{"num_hidden_layers": 12, "hidden_size": 128, "n_experts": 8, "experts_per_token": 2, "d_expert": 96, "d_shared_expert": 128, "hidden_act": "swiglu", "moe_layers": [0, 1, 2, 3, 4, 5, 6, 7, 8, 9, 10, 11], "router_score": "sigmoid", "normalize_top_k": true, "routed_scale": 1.5, "balance_loss": 0.0115, "balance_bias": false, "router_bias": true, "shared_expert_gate": true, "init_std_router": 0.0213, "lr_router": 0.000815, "num_attention_heads": 4, "num_key_value_heads": 4, "head_dim": 32, "vocab_size": 7588, "norm": "rmsnorm", "norm_place": "pre", "norm_eps": 1e-05, "positions": "rope", "rope_theta": 10000.0, "rope_fraction": 1.0, "qk_norm": false, "attn_scale": 0.177, "tie_word_embeddings": false, "parallel_block": false, "extras": ["capped logits"], "init": "normal", "init_std_qkv": 0.0422, "init_std_o": 0.0086, "init_std_up": 0.0422, "init_std_down": 0.00544, "optimizer": "soap_variant", "learning_rate": 0.00619, "beta1": 0.95, "beta2": 0.95, "weight_decay": 0.057, "lr_head": 0.0107, "max_grad_norm": 2.0, "warmup_steps": 200, "schedule": "wsd", "decay_fraction": 0.731, "decay_shape": "sqrt", "final_lr_fraction": 0.05, "batch_tokens": [65536, 131072, 262144], "max_seq_len": 256, "doc_mask": true, "train_tokens": 727600000, "max_steps": 5353, "dataset": "wikipedia_en"}
Below are experts of layer 4 (counted from 0) of a mixture-of-experts language model. Rows are named router (the router's row for the expert), gate (a neuron's input weights, with its number), up (a neuron's input weights, with its number) and show model dimensions 0-127. Each number is 128 + 32 x the weight over its row's rms, rounded and kept within 0 to 255.
Before each expert's rows: "comes after" lists some tokens at least twice as common just before its tokens as in all text; "mostly gets" lists some tokens that are sent to it at least half of the time. This comes from a sample of Wikipedia text that the model never trained on. Tokens count by the router's weight.

# expert 4
comes after: " ", " |", " (", "|", ";", ":"
mostly gets: " ", " (", "–", " K", " S", " D"
router [155 111 123 130 118 102  95 123 142 126 130 112 101 100 172 151  98 117 161 163 112 134  97 130 214 144 196  79 177 172 135 139 105 108  69 155 154 155 132 108  69 121 148  93  16 124 125 134 125 105 160 151 187 152 125  95 175 163 133 148 170 105 133 168  73 158 124  90 107  87 134 140 102 139 152 142 167 154 139 169 147 119 128 146 155 130 120 163 158 132 166 127 143  93 162 178 153 126  81 149 121 125  96 192 127 119 129  77 102 131 116 141  61 104 112 185 186 193  74 123 109 169 130  77 133 150 146 124]
gate0 [164  49 124  95 126 118 129 109 182 152 134 114 151 127  68 129 177 122 110 108 208 156  77 151 159 150  84 113 154 132  85 172 158 102  80 113 150 102 160 167 123 182 135 116  79 171 128  94 113  32 127 193  93 167 107 175 121 148 107 128  99 126 103 113 108 128 119 111 110 114 156  77 123 139 119 109 155  53 112 114 129 169 122 211 139 186  76 171  86 144 172 179 156 150 119 126 134 115 117 124 127 132 137 134 155  84 134  93 177 101 112 151 112 105 136 139 146 150 165  77 152 143 111 107 151 126 140 169]
up0 [148  97 159 125 149 154 158 145 150 112 141 138  92  98  87 133 120 171 133 157 169 121 118 123 156 159 140 115 154 210  86 152 128 116 131 160  96 151  58 107 203 155 130 120 151 105 171 105  98  78 100  95 122 140 141 145 131 177  91 135  64 135 128 112 149 197 103 150 128 129 204 136  92 171 101  82 165 159 160  87 111 118  99 136 125 173 165 195 109 120 147 131 135 170  89 101 132 126 141 132 122 103 118 117 181 141 146 141 170  82 189 129  65 125  90 104  92 178 201  97  98 131  76  88 155 166 146 122]
gate1 [117 127 158 137 135  97 127  91 144 139 137  75  94 148 142 107  93  96  81 133 139 110 124  98 115  90 151 145 127  93 138 168  60  63 124  63 139 119  50 101  97 177 165 136  62  94  95 171 189 168 121 111 100 142  99 152 167 138 143 131 171 160 117 190 113 103 121 108 130 116 121 145 146  75 165 105  56  84  96 176 112 112 173 113  94  86 105 146 157 101 146 102 182 151 206 139 160 123 103 135 112 121 115 102 149 118 126 110 158 183 114 175 120 110 144 164 148  74 162 141 111 191 120  67 123 131 129 121]
up1 [146  73 123 170 125 100 167 125 119 100 104 174 109 188 156 163 144 179 127 108 143 160 191 120 165  89 148 173 103 122 120 111  90 171  90 143 179 118 179 155 136  93 184 182  72 115 113 202 112  96 110 107 181 202 121 152 133 145 138 150 127 129 107 123 139 160 138  90 152 136 158 130 110 152 138  98 173 145 106 101 182 161 113 176 142 179 104 164 149 146 125 147 173 137 122 147 192 139 142 144 123 112 150 193 111 181 172 173 106 166 121 150 164 107 131 133 143 167 186 145 143 127  98  61 113  78 134 147]
gate2 [160 152 124 153  98 186 130 124 161  90 131  74 118 121 153 188 118 160 103 111  95 168 104 175 145 175 152 127 137  77 119  71 120 162  45 123 112 164 138 104 121 148 105 184  45 102 179  78 147 124 165 125 143  88 120 167 109  88  86 142 123 120 105 118 122 156  94 107 118 137 147 124 110 111 153 151 132 137  86 118 166 158 112 121 142 131  84 160 147 167 126  88 164 174  92 103  60 154 144 135  75 140 123 113 139 122 162 115  72 141 125 108  81 187 100 139 121 124  62 154 112 210 134 151 154 123  57 157]
up2 [118 121 108  98 145 127  80 147 134 133 150 196 122 119 147 104 108 183 112  69 131 119 156 110 129  92 107 105 120 203 137 205 180 182 124 104 146 164 114 168  88  27 109 123  82  95 137 100 147 141  90 136 111 142  56 116  83 134 123 145 146 152 136 129 123  96  93 101 112 199 130  86 176 144 125 139 155 149 184 120 106 139 145 212  93  94 172 144 116 160 123 120 100 140 142 119 138  96 168 139 131 142 135 120 129 147 110 128 148 163 141 131 100 102  80 134  53 174 122 142 129  66  62 144 148 146 177 131]
gate3 [124 121 141 144 109 168 126 147 127  75 128 125 103 132 127 152 186 159  97  82  98 100 118 170 190  95 133 153 104 112 140 135  86  78  88  93 163 153 121 145 126 122 172 104  47 119  98 116  99 135 101  97 164 163 180 122 112 100 182 128 132 178 137  77 127 138 115  75  54 163 147  71 151  92 167 144  54  90  94  79  82 141 179 149  97 110 153 131 157  62 114 153 148 113 144 167  93 120 166 130 100 136 116 161  67 116 114 158 151 154 109  90 108 105 149  82 130 115 129 133 119 155 199  94 131 136 182 110]
up3 [105  82 146 102 192 122 218 134 126 113  98 113 182 133 144 181 115 129  86 106 173 126 134 158 174 128 169 112 129 122 152 168 153 131  71 147 133 166  98 125 122 118  59 145 130 117 201 159 107 161 113 169 142 102 171 143 128 128 141 172 111 125  87 109 112 111  79 156 170 168  50 152 123 111 166 168 148 120 114 102 153 137  76  82 126 122 111 107 112 129  81 143 136 148 151 163 189 122  80 161 137 170 161 114 154  72 137 115 125 104 162 111 161 106  84 161 208 138 147 140 162 136 136 185 131 106 113  66]
gate4 [ 92  99 111 107 192 109 122 106 120 124 162 151 133 143 102 191 141 131 152 124 115 121 167 127  68 154 101  97 118  93 129 129  83  94  87 100 114 109 112 120  68 125 117  68  96  92 134 122 107 135 102  91 150 120 113  77 105 110  95  93 114 133 127  76 163 102  83  75  88 116 112 137  85 134 164 162 109 136 135  87 114 151 184 194 150 122 148 185 124 121 195 104 168  83  96 149 164 161 161 172 137 127  84 147 105  95 181  85 134 129 153  93  87 170 167  67 115 147  85 120  64 152 134  79 104 176 131  69]
up4 [111 116  94  79 137  91 116 107 136 141 113 184  60  80 153  89  81 121  93  29 126  96 108 142 133 141 149 137 104 145 171 130 139 104  87 106 178 164  54 190 166 181  99 162 185  76 144  75 142 117 129 110 154 158 117 183 138 123 111 119 136 187 114 154 140  37 120 100 104 151 115 127 128 175 165 163 181 150 117 151 109 189 104 110 127 124 101 133 122  49  90  95 157 105  95 135 128 143 163 143 106 141  92  84 110 160 154 139 151 138 121  93  86 130 124 134 148 125 146 146 166 141 117 104 139 148  99 141]
gate5 [148 136  86 117 119 113  86 170 136 120 163 158 161 130  95 161  89 126 219 127  66 173 106 102 142 142 100 142  88 110 127 146  76 190 154 109 104  87  93 129 138 171 143  90 188 127 147  97 109 156  59 122 205  96 131 119 117 173  83  92 145 109 128 170 130 139 112  52 113 126 114  91 119 158 124  97 195 145  88 130 116 145 120 132 152 154  99 164  98 146 163 147 158  86  98 143 106 159 165 102 137 127 155 151 148 121 149 115 146  95 202  90 107 138 170 134 147 128 166  69 135  85 138 192 116 131 151  72]
up5 [129  93 102 123 104 142 105 120 121 127  82 135  74 141 149 175 145 170  87  94  55 101 152  75 166  90 110 112 138 120 162 120 139 150 132 213 181 106 133 151  91 125  81 162 157 131 110 155 178 178 107 146 106 161 119 112  84 138 108 115 101 137 109  78 122 152 183 125  95 146 136  95 122  97 110 104  95 168 147 100 123 112 110 151 115 128 150 128 152 133  79 117 201  97 123 120 199  93 193 102 116 110 105 116 155 105 116 140 136 142 140 112 113 139 155  66  68 151 108  82 108  81 161  36 104 158  86  66]
gate6 [ 89 143  83 138 148 104 135  60 158 156 134 135  79 117  51 148 102 163 130 123 137  97  98 148 106 100 107  35 184  75  45 190 184 109 148 115 114 134 144 122  89 104 156  74  84 141 123 105 164 117  99 136 167 154 144 154 181 160 110  88 118 184  84 155 142 194 188 153 145 149 168 172 106 165 171  85 105 131 112 111 123 123 133 157 133 129 112 144 136 129  94 106 130 158 154 122 179 124 104 166  99 117 119 167  93 112 136 176 117 115 133 155  42  97 145 143 118 119 100 136  94 102 141 122 138 135 150 118]
up6 [152  94  98 122 157  98 124 109 174 128 130 117 102 183 141 109 107 109 164 129 102 114 100  95 143 100 146 137 156 133 162 189 118 143 122 189 128 109 157 125 151 101  86  90  99 134  74 139 152 221 197  65 105 119 112  67 149 102 118 117  99  99 192 162  73 110  88  77 132 123 124 167 108 146 129 175 124  78  85 209 137 151  75 156 122 109 109 173 111  90  82 132 128 116 129 176 118 146 138 164 152 103 175 146 114 140  82 192 138 115 144 111  83  64 107 166 160 108 107 146 131 136 113 142 155 110  90 160]
gate7 [186 108 187  99  69 141 126 127 122 119 135  87 125 116 207 101 105 129 133 150  87 143 143 223 148 168 128 134  93  85  97 157 104 114  98  91 134 128 127  98  71 114 139 117 120 109 145 142 105 138 129  97 130  70 162 124 196 135 133 190 119 144  71 148  98 148  91 120 183 108 166 146 131 140 166  95 114 128 109  70 197 154 108 114 116 157 157 120 160 120 153  84 115 151 127 148  73 197 118  99 113 143 158 162 162 160 142  97  85 148 124 151 145 128 127 184 146 184 115 191  79 105 143 136  76 171 130 107]
up7 [116 109  80 188  61  80 156 102 130 159 132  84 127 182 106 147 114 104 148  69 169 108  94 169 112  48 199  88 102 164  94 169 113  90 116 148 182 123 130 164 146 135 136 131 138 105 144 128 159 144 122 127 115  84  69 125 117 134 133 136 149 134 160 113 102 171  71 148 190 194 117 152 128 127 135 138 121 124 137 128 133  82 128 162 150  83  75 100 134 159 131 108 177 167 127  70 153 114 158 153 170 139 117 143 104 149 120 199 144 127 112 147 161  98 165 116  99 151 138 128 181 148  87 110 204  73  96 105]
gate8 [105  57  95 176 127 110  77 138 137 148 112 123 137 126 165 152 128 148 107 119 116 166 112 114 145 124  80 119 130 103 169 150 163 103  99  95 121 103 136 104 104 141  68 103 100 150 115 233 142 101 163 120  87 122 138  81 144 173  46 134 133 102 100 121 144 106 157 144 114 133 143 119 200  66  99 151 177 120 162 160 150 101  73 153 157 155 110 138 201 132 226 146 140 170 115 177 152 169 180 117 109 103 185 116 131 117 145  95 138 141 161 114 117 109  79 167 112 127 130  95 136  68 114 119 131 159 156 146]
up8 [103 140  74  93  86 151 112 145 143 159  91  94 107 118  85 133 201  82 138 120  90 107 153 127 130 121 172 136 135 166 142 143  61 118 132 162 107 119 155 134 134 138 167 151 138  93 139  71 129 124 100 149 110 181 135 150 123  82 116 113 157 129 177 122 116 101 191 193  62 123 100 139  84 209  74 105  91 191  91 145 102 119 141  97  79 118 109 167 106 127  88 143 109 113  89 118  89 157 131 147  45 128 117 100 128 167 118 138  70 151  86 118 111 140 121 170 119 110 181 175 102 115 148 112  88 115 122 201]
gate9 [159  64 122 141  99 139 100 137 124 111 119  65  68 190 113 109 147 156  87 168 162 164  93 103 105 112  86 132 145 124  94  85 124  98 136 134 133 131 141 113  97 108 136 104 115 159  75 134  98 161 110  92 145  82 120 130 175 124 181 141 104 110 159 103 127 150 194 134  76 155 136 144  97 141 148 169 164 170 122 157 108 135  86 139  68  82 166 160  77 157 108 146 166  87  88 155 167 119 162 144  75 104 148 175 156  73 119 102  62 108 116 158 136 124 175 112 213  83  58 130 114 116 118 117 160 106  95 146]
up9 [170 106 118 136 137 142 142  75 116 119 176 115 105 195 164 149 152 114 109 132 119 109 122 102 158  80  85  88 120 132 147 182 163 180 150 112 101 102 103 155 106 150 122 152 128  71 144 191 104 137 171 164 116  93 116 134 145 138 134 136  90 163 111  87 164  76  89 124 157 154  39 134 115  95 178 177 137 163 125 166 103 185 158 197 112 110  78 104 143 147 164 119 140 130 140 145 149 106 161 152 157 145 115 109 203 126 161  83 100 130 107 184 113  41 127  76  85 164 155 174  96 134 131 156 104 107 111 130]
gate10 [175 111  67 125 140 102  95 132 137 165 178 131 127 108 138  86 117  82 130 158 119 161  94 110 126 179  64 117 100  36 133 108 164 141 136 104 145  95  98  91 142 112 125 122 149 101  78 185 157 111 166 108  83 147 101 100 181 135 109 145  95  95 100 113  91 131 102 185 129 122 156 133 147 186 179 171 113 136 144 108 177 145 117 152 156 142  57 117 173  55 115 166 127 124 158  77 108 131 130 191 128  73 153 131 137 141 109 143 164 145 109 124 135  68 135 193 119 168 104  81  50 114 114 112 133 120 119 120]
up10 [ 90 112 106 144 161 168  99 115 144  53 157  93  80 174 148 164 194 131 134 126 130 112  79 155 151  66  96 160 175 184 113 128 110  88 140 168  92  82 104 148 189 133 118 167 121 111 158 137 101  91 176 115 136 132 164 165 120 141 197  78  73 173 145 104 163 149 111 143 160 159 127 111 175 121 151  92 116 157 148 104  68  77 110 124 148 132 167  87 165  68 173 149 114 108 147 116 112 125 158 135 142 176 173 107 115 159 130 144 131 135 121  96 145 150 163 117 157  36 152 103 133 107  75 116  86 140 125 124]
gate11 [143 158 115 120  93 109 178 102 133  82 128 119 115  83 130 202 161 207  40 142  79 161 118 124 147 122 170 143 140  95 156 165 110 186 129 161  95 133 131 128 153 157 124 111 149  72 113  56 128 136 122 120  97 122 188 123 159 179 194 105 178  85 165 140 101 169 107  94  98 152 128 128 194 127  99 128 140 139  84 128  70 126 120 131 132 158 131 129 112  83 206 111 160  74 137 154 184 134 144 199 133 108 120 123 165 128 105 108 110 123 152 155 132 125 167 169 137 159 130 132 139 180 160 113 155 106 102 156]
up11 [142  73 188 174 120 140 217 119 137  83 111  77  92 112 110 175 143 144 137 167 123 132 127 166 105  93 124 101 139 140  91  71 166 220  94 118 157  71 120 197 110  28 177 145  92  92 126 140 140 113 123 111 105 131  84 139 145 127 141 164 112 145 167 160 116 154 163 135  70 128 157 125 154  90 158  89  87  75 157 155 164  97 117  55 141 104 186 135  92 164 149 108 117 123 129  85 125 145 131 123 127 190  99 142 132  91  91 119 115 104 151 148 137  95 131 141 126 149 122  90 135 120 115 162 139 126  98 142]
gate12 [161 127  74 127  71 107  58 126 144 163 137 137 139 131 152 131 173 112 180 139 104 115 125  92 113 120  93 101 132 134 143 160 180 134 183 111 111 187 115 113 115  99 163 134 142 166 114 167 106 123 177  41 103 172 148  88 140 115 117 115 172 148 117 101 149 121 133  83 118 100 112 215 178 115 163 130  87 145 177  92 146 150 138  61 105 155 167  65 129 144  85 116 127 131 114 182 143 113 145 161 205 115 122 117 108 130 155 130  94 167 157 133 105  78 173 172 101 140 139 184 179 130  73 123  88 154 151 117]
up12 [ 85 128 177 150 120  86 181 201  94 102 103 128 144 157 157 126 123 151 118 136 119 108 107 136 184 187 133  94 132 145 139 139 118 135 200 192 103  97 107 131 112 153 125 134 129 135  72  59 118 194 147  88  93 119 132 130 117 107 105 150  78 101 154 121 120 109  87  94 154 109 112  93  76  99 124 102 159  53  92 153  91 115 114 117 130  94 132  79 101 107 107 148 158 113  95  84 159 108 144 194 149 115 122 142 185 162 145 137 137 139 161 135  88 101 132  36 155 105 169  92 120 139 101 124 143 173 121  44]
gate13 [107  85  88 171  90 132 102 119 125 154 103 236 104  93 134 136 119 123 115 133 119 141 149 103 116 126 132  91 133 136 122 137 109 114 143 108 109 152 119 109 157 115 106  87  42  91 171 148 110  69 157 129 138 170 134  90 166  79 157  91 116 179 163 134 124  90 131  67  84  78  82 143 127 136 115 159 162 244 141 150  79 139 114  88 117 124  64 142  94 171  82 160 144 135 142 113 152  92 140 117 112 146 114 191 138 119 148 164 154 132 108 138 141  83 111 165 128 117 190  97  88 137  82 122 102 151 170 110]
up13 [125 126  96 177  58 155 120 146 135  97 108 103 176 144 105 132 208 149  96 139 111 127 183 101 142  66 172 114 141 101  61 146 132 172 165  82 128  81 138 121 106 104 158 169 148 130 150 145  94 161 132 103 141 169 141  56 131  89 201 123 168 111 127  74 147 206 151 137 116  88 166 178 154 183 110 168 130 156 126 118 166 126 118  99 128 130 143 144 121 120 132 143 169  77  93 190 150 105 119 121 107  92 117 109 114 113 142 150 143 153  89 158 114 131 172  76  95  83 111  93 130 189 182 159 102 102 144 127]
gate14 [130 196 119 105 129 146 154 121 175 141 117 159 124 117 195 114 140 153 105  97 123 195 132 141 160 134 197 106 120 151  83 182 105  81  81  92 130 173 166 139 157 164  97  91 114 171 107  75 155 152 116 112 101 155  75 129 213 145 172  68 128 157 173 173 174 184 157  50 175 135 146 110 168 179  90  87 114 100 134 100 131 132 109 153 115 169 120 173  63 166 100 112 109 129 106 115 161 160  90 150 129 128 144 136 141 128 163 140  96 118 140 142 115 170 117 130 107 120 125 108  77  95  87 115 150 100 135 110]
up14 [157 147 164 137 169  83 109 183 117 157  75 151 182 114 118 107  93 119  73 156  97 126 138 128 162 132 144 132 144 147 140 110 196 124 117 161 120 124 145 124  73 146  87 125  97 136 115 113 161  98 160 132 148 191 108 117 117 101  93 100 102 122  99 153 209 103 122 137  89 113  97 105 197 114 120 184 134 112 136 122 168  95 110  68  65 140 134 174 100 129  63 108 111  97  61 111 132  78 169  82  75 136  88 151  87  90 118 120 122  92 191  66 111 146 100  93  96 177 165 121  85 126 159 128 135 144 101 108]
gate15 [136  99 103 156 129 125 122 142 108 148 140 208 143 112 104 155 124 145 116 143  76 190 145 145 127 141  97 111 115 108 161 148 145 118 120 140 147  83 109 205  68  88 152 101  57  86  99 129 130 138 147 150 127  52 125 150 134 132 114  80 125  75 124 125 150 152 140 109 116 107 126 115  90  96 119 155  77 113  85 102 148 125  66 109 144 147 157 132  93 167 166  83 160  92 119 163 105 107 204 188 147  97 205 127  61 112 121 182 121 144 132  97 107 143 178 131 167 121  89 109  50  75 147 114 153 144 110  88]
up15 [168 130 159 142 154  68 135 128 115 129 139 130 144 162 162 138 122 134 134 215 137 100 111 135 217 151 148  90 135 123 111 138 116  93  70 127 164 127 105 122 152 151 119 146 135 134 147 122  90 167  78 156 163 107 128 143 176 147 156 177  77  69 158 135 131 157 128 138 185 146  83 193  58 135 104 154 101 105  92  95 154 180  89 107 160 145 143 127 106 135 128 193 151 135 130 131 151 113  96  98 142 126 143  50 121 125 165  68 115 114 114  85 120 150 164  88 143 150 115 190  95 122 111  67  96  83 169  63]
gate16 [137  71 156  95 105 130 108 126 213  72 122 182  60  87 132 119 161 193 235 163 107 166 110 171  92  68 105 115  87 119 122 105  90 135 144 155 106  71 138 124 108 145 109 115 131 127 113 150  63 135 116 137 121  78 148 136 148 170 147 134 102 110 159 153  96 129 112 119  94 126 143 146  72  94 136 175 111  98 132 118  98 216 122 106 116 126  82 178 112 173 118 117 150 130  78 148 123 129 103  76 126 106 135 161 126 137 131 122 196  90 155 118 126 128 130 133 108 150  75 127 118 163 140 153 141 155 102  62]
up16 [ 75 157 130 155 144 161 148 109  65 119  76 153 101  90 124 132 103 116 166 125 153 141 114 109 108 163 118  84 128 154  74 154 167 177 165 120 152  99 127 140 106 139 117 109 135 137  91 100 129  95 140 134 159 163 118 119 154 164 142 163 136  95  55 165 196 195 165 106  82  51 136 109 150 130  97 148 151 102 136 181 117 171  97 136 143  97  84 142  81 173 116  88 167  76 212 127 190 142 154 115 115 118  98 159 133 140 186  90 135 110 137 143 151  97 117  86 155 157 107 131  72 113 118 105 143  58  97 164]
gate17 [167  94 161 128 179 131 102 169  29 158 101 126  94  97 102 223  66 118 124 108 115 106 137 126 147  79 121 141 109  97 101 125  92 168  93 140 127 110 149  59 116 111 144  82 141 144 162 145 175 106 153 115 120 150 144 110  91 202 113 164 108 118 141  83 130 176 131 142 160 121 132  77 154 146 136 147 118  74 152 122 175 113 184 122 135 140 165 119 150 133 149  93 169 176 137  81 107 146 155 137 107  92 134 123 140 129  89 118 125 140 137 134  98  51  78 150 187 149 164 198 140 141 130  95 108 131 156  65]
up17 [113  70 138 131 161 176 156 121 104 152 143 138 112 112 163 129 115 157 130 110 143 154 147 119  91 117 126  95 104  84 152  88 187 124 152  79 100 193  62 156  94 120  81 156 167  88 147  91 139 160 141  97 190  63 154  95 146 124 151 174 215 100  86 150 104 109 138 124 166 128 106 101 118 108 112  35 139 155 168 141 129 104 115 122 103 118  87 158 117  97 158 109 132 190 125 110  75 109  84  97 194 120 158 120  53 144 160 142 117  88 137 119  99 151  93 154  94 115 106 125 119 138 109 104 194 117 105 110]
gate18 [ 97 162 142 124 165 116 141  56 163 158  35 180  96 116 194 120  88 120 135 131 120 132 152 100 118 120 170 109 160 181  78 176 132 160  91  94 145 195 111 135 120 111 102 101 172 138 151 163 150 123 174 125 135 122 174  75 142 171 107 140 187  97 106  78 119 134 119 158 128 115 177 115 161 157 139 148 182 143 141 114 189 167 122 134 112 147 108 137 120 140  71 129 145  99 133 115 112 158 136 179 182 120  48 111 162 124 157  92  69 131 112 102 129 108 121 125 151 110 176 175 134 118 104 176 181 177 124 103]
up18 [142 167 135 185 118 139 133 106 134 111  86 148 169 121 118  55  90  95  84  87 168 109 111 126 104 135 119 164 131 173 149 192 118 163 170  96 117 126  89 152 168 111 174  83 138 169 108 147 100  94 136 128 153 103 153 102 111  85 139 153 159  67 146 104 103 125 158 130  89 152 179 185 116 122 146 205 106 195  91 139 137 133 102 103 183 184 108 157 156  91 119 135 120 118 122 137  84 133 176 161 175 145  97 113 120 139 153 128 104 145 104 131 134 111  93  69 186 114 162 162 134 118  85 218  97 151 101 177]
gate19 [ 95 197 135  76 149 107 100 116 139 135 104 136 141 114 172 148 140  67 120 171 115 159 151 165 113  97 157 139 142 114 145 180 138 122 124 161 157  83 124 162 111  98 148  54  86 160 124  85 129 107 186 156 167 111 159 133 129 178 125 103 146 134 126  96 162  91 140 122  95 152 124 151 160 201 141 114 156 145 133 151 144 163  79 118 137 137  87 110  42 118 137 155 160 116  48 159  97 155  86 124  95 118 108 136 124 139 155  67 163 111 104  75 152  62 130 157 139 184 151 169 132  87 186 106  68 123  92 160]
up19 [120  94 136 110 152  98 120 131  77 123  72 116 197 137 152 168  60  87  92 132 126 128 145 132 187 160 120 131 152 133  77  54 147 100 110 124  91 136 133 100 179 145 176 175 168 159 134 196 168 138 102 144 186 125 189 133 157 102 119 117  34 141 111 118  81 165 125 147 128 137 123 177 139 143  97 130 115 142 149  79 148 133 107 140  75 151 159 109 142 141 170 157 135 146 103 103 190 142 106 137  81 129  99 161 133 146 119 130 110 115  97 135 107  90 170 146 121  78 164  94 133 136 142  31 159  77 106 115]
gate20 [153 154 113 132 102  91 159  74 179  83 152 123 162  91 137 153 109 161 154 158 160 134  72 191 127 139 100 134  94 137 165 131 131 132 168  88 106 156  87  89  97 117 147  75 147 166 168 129 169  80 128 148  99 123 150 157 149 154  92 134  60 134  71 112 100 143 122 117 151  99 139 102  54 166 126 155  75 155 136  73 107 136 151 147 176  82 129 200 197 127 207  91 172 132 138 119 111 126 148  81  85 160 125 145 112 119 112 118 126 165 174  85 118  93  90  94 104 134 134 130 122 153  71  87 167 148 124 156]
up20 [153 122 148 114 128 123 116 144 159 170 150 147  56 117 108  76 134 106 117 105  97 136 157  98 126 140 140 151  89 134 120 107 136 185 131 127 192 120 127 106 195  98  93 147  85 152 149 126 148 114 138 122  95 157 155 119 100  96 172 134 200 166 124 139  75 130 123 161 124 139 126  44 135 158 170 136  75 129  91 167 148 143 138 170 124 123 111 105 187  85 168 124 144 172 202 101 123  96 115 166 116 122 163 117 149 182 113  98 165 157  90 156  58 163 185 136  82 137 133 154 116 138 132 104 151 170  53 206]
gate21 [155 164  70 140 111  79 131 138 130 152 119 132  80 151  99 115 127 141 108 179  60 124 117 117  79 108 171 170 124 213 107 123 114  98  87  49 131 188  84 145 175 136 108  73 125 171 137 181  95 119  86 117 149 118 113  74 134  96 142 129 122 122 147 108 180  75 204  75  98  91 119 114  93 127 106  89  91 173 120 132 165 118 144 114 184 143  98  85  93  86 144  78 134 102 113 112 132 115  96 118 119 165  66 129 123  99 136 144 153 123  99 116 123 184 155 115 113  75 156 136  92 123 114  71 120 128 154 161]
up21 [142 108 134 132 102 162 157  86 170  80 111 155 159 150 152 157 180 119  67  91 171 122 144 146 114  98  80  73 135 125 105 106  96 164 148  77 118 108 183 126 132  74 198 153 138 153 125 173 138 122 128 131 127  87  81 132 147 162 151 175 171 130 157  90 130 109 129 134 183 103  21 130 140 157 100  97 152 127 115 104 154 105 173 174 136 163 128 126 143 203 121 170 138 174 128 132  83 132 130 151 152 124 109 162 168 113 151 170  84  97 114 117 178  98 103 121  78 155  69  90  95 126  95 128 114 113  83 184]
gate22 [ 77  67 132 170 171 160 184 202  57 147 146  96 128 151  78 170 125 117 147 152 137 125 151 138  82 155 150 118 146 122 175 171 105 114 135 165 116 129 154 164 153 144 136  13  83 172 109 120  57 176 138  54 167 148 185 125 164 144 121 169 112 104  90 114 143 155 106 131 119 150 140  97 147 116 120 144 118 132 171 113 121 130 169 167 121 196 130 150 110 120 122 160 120  94 161 131 171 151 133 138 102  77  99 113 111  83 159 115 136 110 151 159 134 116  78 164 182 138 120 127 104 155 126 100  77 157 143 124]
up22 [123 172  54 125 142 151 137  90 158 149  85 130 110 152 172 106 193 141  88 156 163 112  79 145 163  89 135 116 110 150 125 171 117 133 134 143 136 127 101 134 163 180  69 131 115 109  83  86 170  95 150 154 113 120 114 103 143 144 108 165 142 117  94 174 132 121  77 155 123 128 149 147 122  82  85  97 138 169  81 110 156 181 105 179 111  68 118  85  88 125 148 110 107 162 106 143 177 138  37 111 173 111 104 126 154 160 178 123 117  99  99 143 120 147 218  88 111  79 148 110  87  68 129 130 162 141 155 179]
gate23 [105 137 183 113 148 166  36 132 155 133 109 147  97 171 131  90  93 160  90 141 154 138 105  95 114 151 194 182 118  92 124 107 124  67  77   8 148 123  82  95  99 105 128 142 162 136 118 105 142 133  99 153 221 145 142 138 123 112 146 143 229 125 118 134 148 134  97 161 127  95 156 153 166 106 144 108  81 162 124  79 144 111 111 183 122 117 105 127 152 116 139  92 154 127 173 168 163 110 104 138 154 123 158 154 111 115 133  99 164 159  98 130  73 110 142 173 131  97 131 123  76 142 139 125 157 162 128 136]
up23 [102 159 176 144 194 164 122 101 136 125  88 108 156 161 155 194 158 110 111 139 149 116 173 156 101 149 104 133 147 115 110 129  82 121 135 140 159 131 101  79 135  86 126 126 138  76 130 116  98 100 112  93  99 117 143  73 221  80 132 116 143 121 132 118 191 105 127 145  86  95  74 106 106  91  71 128 160 128 132 129 118 162  80 143 105 216 144 106 208 141 158 119 134 134 141  97 120 162 107 207  94 139 104 184  67 127 163 109 129 110 109 124 139 115  73  82 112 155 166  87 130 128 193 149 128 152 148 154]
gate24 [154 116 102 135 133 191  63 114 113 161 150 119 116 154 169 160 174 124 142 108 134  99 116  62 156 104  94 153 135 106 139  73  64 103 148  93  91 121 106  84 120 168 124  75  86  85 200 149 117 107  89  71 156  92 186 123 162 130  91 102 185 133 141  78 127 155 120 150 155 169 136 123 102 105 156 180 159 128 103 104  80  95  70 123 150 160 116 115  74 124 148 158 161 164  69 173 155 179 155 135  89 126 147 136  82 102 185 130 113 104 159 134 110 100 147 111 134 143 107 121 146  85 139 137 127 181 140  66]
up24 [131 117 141  84 131 123 104 162 162  60 142 154 125 121 109 120 179 125  52 141 173 144 122  93 116 168 145 127  70 160  99 145 204 156 170 157 161 100 136 149 130 109 139 151 156 122 142  99  98 111 136 174  94 162  44 127 177 169 125 137  78 142 146 108 119 121  84 157 146 151 164 158 124  88 146 146 119 111 128  92 121 122  98  68  96 122 107 121 118 182 114 148 173  82 121 170  40 133 156 117 127 173 123  28 158 121 116 170 129 117 162 160 154 145 121  90  98 134  80 138 144  76 113 106 171 168 148 102]
gate25 [143 126 109 131 173 124 140 133 123  86  92 154 101 151 163 162  99 153 134  73  84 153 129 132 166 171 176 151  85 133 173 179  90 106  48  78 113 146 177 139 100 139 122 174  93  99 193 132 178 168 145 126 201 133 134 124 155 157 150 128 163 173 104 185 128 194 121 105 156 170 126  97 144 109 159 172 178  84 124  86 126 155  97 117 156 173 100 118 111 176 102 100 126 166 170 135 119 109 152  62 118 105 162 176 138 107 124 109  91 134 113 140 103 144  99 192 115 134  87 146 145 110 157 188 129  87 157 106]
up25 [102 136 112 149 109 103  74  77 139 123 131 195  89 125 173 136  76 152 128 151 190 107 138 134 111  99 125 108 153  91 128 158 179  71  91 143 136  99 151 110 117 137 144 168 155  96 142  67 103  68  89 186 166 122 129 104 118  84  68 102 101 173 177 106 125  74 105  82 110 105 144 208  93 137 108  98 155 119 148 178 135  85 147 139 156 151  89 115 126 128 102  72  91 141  61 123 100 170  89  86 108 117 124  83 112 125 115 112 127  55 140 123 112  96  81 136 174 134 128  78  98 136 142 128 161 146 161  96]